Experts of a small language model: 32 SwiGLU neurons an expert, a sigmoid router.
Below are experts of layer 3 (counted from 0) of a mixture-of-experts language model. Rows are named router (the router's row for the expert), down (a neuron's output weights, with its number) and show model dimensions 0-127. Each number is 128 + 24 x the weight over its row's rms, rounded and kept within 0 to 255. Numbers have three digits each.
After each expert's rows: a language model's description of what the expert responds to. This comes from a sample of Wikipedia text that the model never trained on.

# expert 0
router:127131144142104131152144121118123106149119135149099115125127160162147178115144181116143086111135164131095150122127122160136107140134125135102128109126099155143137154109128116144084190131111132156140134176160105126155134174155097130119134134163158109166098149167127107139082125127127091149149154203081119118134093104115134164114102111112126094121114142164130083075123138120115146112117
down0:119134143130094120140147130110126162149113143134138073108140106147081114122112119112101132157151098139109139146123143157136133143091100106132086147115115165078138147080161159101142121126096168097109129140128123145152127093148095133160106091137133140143130122156139130169104100077110130111105164112094127142137156121137161157142064136161179156144169139135137095099130177153148146143121
What it handles: Coordinates, infobox fields

# expert 47
router:128119168157102103165134101139130145170108134105114131143145120132134104119114148156122139094158105160093152125166131173172139114119129120079141127106116130170128160159141118143115126118115131102109157155117116130085143141131088175151127137135112127137107115145100124108094120185193149123119119176102114170107114148132116134086135080166129094094101133123163151076139136103118147111140
down0:120091126176146181093100153128118084105121121143107154167170155129116169092165129088120157131131132100142143147129156153190152107136138095134139137127160145165140114111124093151134104125115153170123153166161105128160144095112168112158144155167145124110099115119139139130162137132103136152134132159125105142152151088121173115138124141131143136144135095101103158100093099113144131165129
What it handles: Prepositions in prose

# expert 31
router:110118104137104131123128123120143138152112162215133140118127121153130178137118145128146087091127114164136136102112134163135118136100120135132136153137114140158137139095175108145112126090107139181143185188147086152108116104151115142132129115147153136120093157137152113132121105119109146130168104147074154125113088108136137158113094091148132113090091120148119114103184133118139128157131
down0:089139106146090138097125119168113144097116134145134133095128106150148089137102083144115104134119106146106065111128138180131147128134119100141110123120182120146098134127151130120130149105106121151118137155126148146121146098164122149124093108141151110093141135105099132113149097066076114149084126121124143106137118109126134124170112112130071124116162078117166103129146160116166124154078
What it handles: Name endings, country names

# expert 44
router:129135144153165130166144094132150114123149092130105136111154168150103161123160134150134117081139117124092163154125184147156128119072135146090126146145091151108144099115163111153098105098121139172121113158071100118113127157166113125128178173143128114134169087171148120119090124131151132114122135165157088133132107139107100150111137134158113123154121122122151137090156123145123143135147
down5:155123125126083127124121155165104117147133145131181091169121133152156122116117176155131129138126168126151120173135134078099135147142119120155117116133120166068139154158165131102122115163144134131077107136156101173106164141130112127154108117108146137146127129123101094153152173110142130086148178148157149136098084162164117123127106108111126114168135127127130122120140152092092146099112
What it handles: Sports and quantifier words

# expert 1
router:095134153144127162144131120120140105129118135128137136133143136128097126131137175144116066120109135148101150126119151149177122092122109125158102120105137079143143140083147115141120110079076134151138127130163069101136127139132113153139191159130150139151081175148094116094123094123141158123151135165113124101115098090102144162100104098136113101122075116137113109102138135152091110138116
down0:161141131097095080166148107124166125132118165137148106132108122108154143111124068166151133139120136136095112113130140117092092105129164108154124116183151154131138120128144122100123128127107131092137167126107088144102144118122163103102110112150106124150104158096143132119139107167110098142136105066097130168120119110160131109176113127099133113082174130084157155151136129116164100106136
What it handles: Sh/Ch word onsets

# expert 12
router:108104153117141120158115120107120090133122112130102114128129139156097130123141112163121128100135120123109150149092164158123101118107133153107126125129091103134118149086130108151117105083132129143071155128135135125123134177130083178132156159141165123143120110155142047103082108120124139126132140181102076093142119107122111161111131097126130124133114135154110098048126138100133143096119
down0:170162082121097115138144120117120138130105120091122104122094146139121133139105143124129152136169097093139096134075100126099184157166136135177134129184123107119107133154129136112102164214136087105136105146187104149142127140152144144097136142155127106111126117115135090125144133138107133145140104083143149136153124147144127139184099112115125140125141123161121144131129093127105098105138
What it handles: Table row labels

# expert 62
router:149089150125126131149142115089130089133123107136160135170122140209135138109099112147138145124110107147144175159110120201146118108114115142129142130116107117125138118112133079174090125114126112122120148144158093120156156140137132170127174119120175164130124129135140108137105109151094137100141142171138078134144143105120151180105126106143154097100154144154132126088117161106116129104150
down0:124136126117124154140099153160110108115183144158101149135093136114148145134112172111090124114117148107123110123139093171105121120121094174112106098142092118101143102130158139144121123144123115133118154139108141113133084142108164095153096102150131093143136158089161085120113126118093163102119080152075127123115082129116162125113150137123116110141104160158109164163156117187093147119113
What it handles: Names in table cells

# expert 55
router:130077125116159134156105124110174131173107098139128119151102138156102146084079147139163125121105097150117146134109159167180148106109127106103145172110144172132161136116139075150079106113134119152121146127122078119107122122130155109140114126092153181112143132131123102140106116160112103121111151159154061134150135108115157164121145086156122112106125137127140132113116134133145139158115
down0:148139134155155155124111118151124141138135123101083160146135156121104110113108125109151111088116161153152172160126110125164150102122128110141092157082105126147145131121125154161180130183153107213138129128127142096121133115113156134153161143098144142143142132109125151132116088121103144137132133148096143149139149110146134156181097108140107152166136141153107158182099144137145155174117
What it handles: Titles of works

# expert 50
router:118125157113124096095145133120117123158156152148117168145148133146133166112140170118147178107116153151123155135144136145108100117135153115109145096106114106178141139125147102129077161156126124151131115112137132135172102159143107133123120141160180125131115120129136070107065130178111120161168148189100129138155088138104111157102112102112179099108131120139160093110126107127131130144125
down0:130158153154131135104168078155161091156159118176096091121131107129109147106161131154132103128146142136120151125091137105186183117139141164148149111131107113094121173107123111123086173123163122150129128152146092134121152117149129115123134101132100165109112162162151112107145077139125144109117149177091158146187145124152160115120122109113160135093113130112125142128135102116138133133112
What it handles: Infobox field punctuation

# expert 10
router:143129149112131141132103093139168141155111188138126177118120151162132152167107127149153096119127125159130151122113144147130084117086118102101162134105173119136144172132154086115114160102112149164113173146141084135121127116113135134130135148113163133094124151128123141129100110139134154128169134163140103136115098126150135173122069096124104124098101134133116153104151159082076135165107
down0:107105152145144146093120137106114113141092129141175138135133133150102127114174141129130118131136138090116095118112124149104146130121147146123099133100115145128161162113110164183087124133142144114093115122124139119133069139109144110119172158156094168150137118147143153134178167135190126121155146196133102111141126129090103154156097129155182148142131154098147109089126138150110131128166
What it handles: Mid-word pieces, first names

# expert 38
router:087117129164127151137129129130147080180136094150140151153098109144106139128107147127134115124147152142105137132159119165162134115117117093151111151152140143161117153127178125134082150115141136173104129146116054108121110139136150151140173139107167164100129112151096072118124147173160143125174111157122114160119108104112123130092132107115142141101077135103152131110116111138094093147121
down3:132114143098138138160149111117160104150124172150117135112113142136132147102136126166104116146155100152142128135108118140142099170149162101143106121114107110083157143157135127077139120159115101144137120066152125118120112129121116160104090111117140128165117149134115117157117109118123119087091145174142078159141156146127105080142124114094134101113134124133127112064197175128105162132162
What it handles: Openers and heading starts

# expert 52
router:116100127177155116145125108139162134162127111137119134124135172171148109094078149155174123115126121201109156104117141167181146069148137087105156166119146130110138141112153100149099115099109135139150126148091087108131104149122147115145147128106122117161136121140161123105120123130146134120150113176151140165102114118116112162110128100175103083118138121149155144113111136122104154141136
down0:117111128114088165137105140102127140115110131135131133121147124097169152120158160133147124103136141067138170139135146173111118138135140122112151100172135162140114130116108125130136111094149128168144158111151126139159049130118174156104118090107159147093107090109108117128120110121145136114142106127129070109119113137123121171165146097076109161166153146111124128173155102109152112115096
What it handles: Biography prepositions and years

# expert 53
router:125111152140086135129098115135159130147098129187110122111123165160124134170163132135134095113129118135112147115139120132120125131121125134125153123166112175134147144122123102106113119080090146160127169146154089089139167131165076144119124121184150142126105140125128119130111107098111144148133098155118128129117080130143120175109110111150120116093082093146083058074139133114111126147115
down0:108134129166123147137151128124115069082170167113125162126115114134106095142111129127142155157118117120093111130119069127106115152141158108137136166131164129110151144137119120139116145135096123121112126154139142171137108063137174140127147148116102111086143098098133167107129120110135113098102190082141108144124151139127128094142142143099121117127142169105181160135094163077150132115146
What it handles: Foreign-name syllables

# expert 34
router:133106129140125145105144108139140138161124099159151105173135098151117141140094116170138140142093174186120170099147142136141112079094109107109153111135125171166142150135108083126069119107106119123114154124126114122154101127156143143098109145125181148122123139113125135133087106152122139153164094189143071158129128124135146159105110124154136117113128111141143117091156119168148134162112
down0:127108106147153134141175142108087130170068078138084132147146147129126110120103071164102112138096133095116154126144141120059139107125169099125137141133157111125091106105147138104154100122130121127132122132142092130147080099095127110156125110087137115136123105117113137174104134120141159124136163156117184085137146111121130128151146157124142165145120100148135147121162111085154145123127
What it handles: Hyphens, line breaks, pipes

# expert 35
router:129093126157129138146181097115186120152135117183116156103127170157140142108109151139117130102133153169088167128135134169140123107143128118093158145156142135128107142113126076115072129120144085146143118124110114169149099149174134135115135152143125111126104101119136129100108157131137087132166130204106148163110099155125134165121135146154126094136122136130165117087123132129133133125162
down0:105111100156121146147176130147114129149079116111115134121133159148122153124112154125152151120153130128143153164107142130146107144142142085105111129074129088167092133150090138149163146100131165198125124115163162124107165126108103132132137131124151083131129137134126121165134142112162149156173106147169168132187138164138108102122105177152132121121149149131138135156119178115110139139150
What it handles: Infobox field structure

# expert 42
router:141126135186142145113128094134170101104125140137145124148155125132121172100121121141134153103141123157088169136123141162151117085117100119117161172144131140166100103129165065105122087117159113106097104171152096118149146110139101156136150124162106139170108101128107125096124099142121163114102124173119099111121117106139116160124119101140103120122086129140124112074122115081133161136157
down0:107067118134137087133138175168104129149086125135125141127066142130152130126109116102122139130169119103124093114134126111157132102159143108094157132157122124101124127138109113107119159123164142117125088114146107115141124122127149120141154109119095165121169173116118096102127089150132139149177136126096104154100159172142118126129161110092129121150108096112136157130149146137129169149212
What it handles: Dates and prepositions

# expert 58
router:116081146119145117118116133095137106122122088130167098167151119174116153083126134155155147148109115121131166125096137172135112130085137126099158152138066121108151084116112083145113134135130136170106128149088096114143125140140094123132171128150159132139160098143154114151089102139130130121116146179126102106134136116091106140095154102139124088114155168151146133091106147118124144140176
down0:128150106101092110094152164114139128072143141117144136113136120104129138084117129104122081151104091137135104117124167147148144068117139117121132134173113147083167142146111084111102117128136097121137106133144109165114146123152142120156110162142104139092155115143172096139150173114088150143167114094139110113120138112122114134148124117058118113180161117158095150113133113153140128131160
What it handles: Music and media nouns

# expert 43
router:133089134125115084113117142131096139140114112151158118168129115161144099141120119138166156127137098152118133133100155133117078079111102136119116133140116120141095153141135102166098166093151145149116146161140132126089113131105144158132147133123163154142089141121136068104076109123140129150151143173141093136167106083121151155137122067137138092105150103109134110080131131128150152096168
down0:133142124138108094103101128113106134120133187080120102139135109187125115159124145132139137125120106165153166132135136125141102160176144159112087107126121143112131141140107184121088138126095166121141148085101086115149109106143173129130130106111143105126100164143150137137081110163078110115122152116113116104119140146131147069141180105103118118155099078131124117127127102152140105105117
What it handles: Capital letters in acronyms

# expert 23
router:141153160155113159142139105131158111138109133144135143189126154188130153115147160140152120142118145145110146116101140171120092107126115114122155115163132152162169147116129078133116147123120133150100157151131099124118121095135146136147145115160155141166122115117141118144126109158118090131154105156136091162122092111124122173126093079124146084086127054113128132125143121106075120174125
down0:142152155105120168099151153148105110093137112138131137142153099128132118102128147136120131127144172158099059144159147155119141154128117092156118142076098132140127112145138127115149145087153173090094109088138149141096142155139108118123113133131095168136137117111148149149155059119156122104149151108112088142113149107103108095113092096158151136165108096102156157125103141133128137155098
What it handles: Names and place nouns

# expert 40
router:124073145132147128148096129104150106126148112142145111166130122193127129077111132141153130105095130131131157139115154168147124145093118100120171148115071144098152115128127072145111111125153122144083130152114118133128121123157123149106140136151175135123153097145153106139098120122102134127106157180114075133140126097117114147117175083137137133123163145163126102077102173117136154114135
down0:152173123111114113142125093141127122172126120097148127146134100141138130162133120162120138145171125107114112124148162124108132138120138113146139118140154155095098144131102176155162172108160155132127137122139134150112170103101133097133131116114124121101145150167221076098135127125126108114094111055114143123141160148134136122145144119109142092126149144107154156166099156114178157141129
What it handles: Chart and tracklist entries

# expert 30
router:116099132126149132128123081124139117114133110171110132109114175151095122122166107135110136093128107133101152128106162122128101127098115142131149142143089161111126111123145115173135097108114125161109129139086135128109130158181107165108147139154167125125134110164157057157104089124119113119101147183112074126119087108133110165124141123119135104128095097155103108052124124127125125118148
down0:150153136089164111103134101116150128119157130107125114172144147129169122125143121168091120142118154154114137093133123136072116133106136125133100179151105126116113125094141111116144066119147127047131117142093142173103096111119129176178128118119101094110137081111113142155165116113134117128149103136113110122106094110156095121110131145136151120128125103134092145184120133131087108112111
What it handles: Sports stat tables

# expert 63
router:112140143132157123149125133115130099142150107114158125131143162142113148064115154145166162125132120132064148143138174130148115105100135127085122160124086150118162095119168112135074107122109158171123142124092074131136130152149113123125179167144166143121146108117160088122102113151140152118093124167156117124158137121118084132095149101155111070128125154131127128095129124148126138142143
down5:138126114143155130138095110135095145102154112124131131068116129089101137100112120105146129114186154148107106128070122082147109145100110117145146142126113100120111109133120092123103133124104129156160119106133120104109089132122137156120090166156152139122130139150112167113184137137125182081162135052152142153120171116114111137133140114115163149140134149131129098108119123148172098096154
What it handles: Sentence and article openers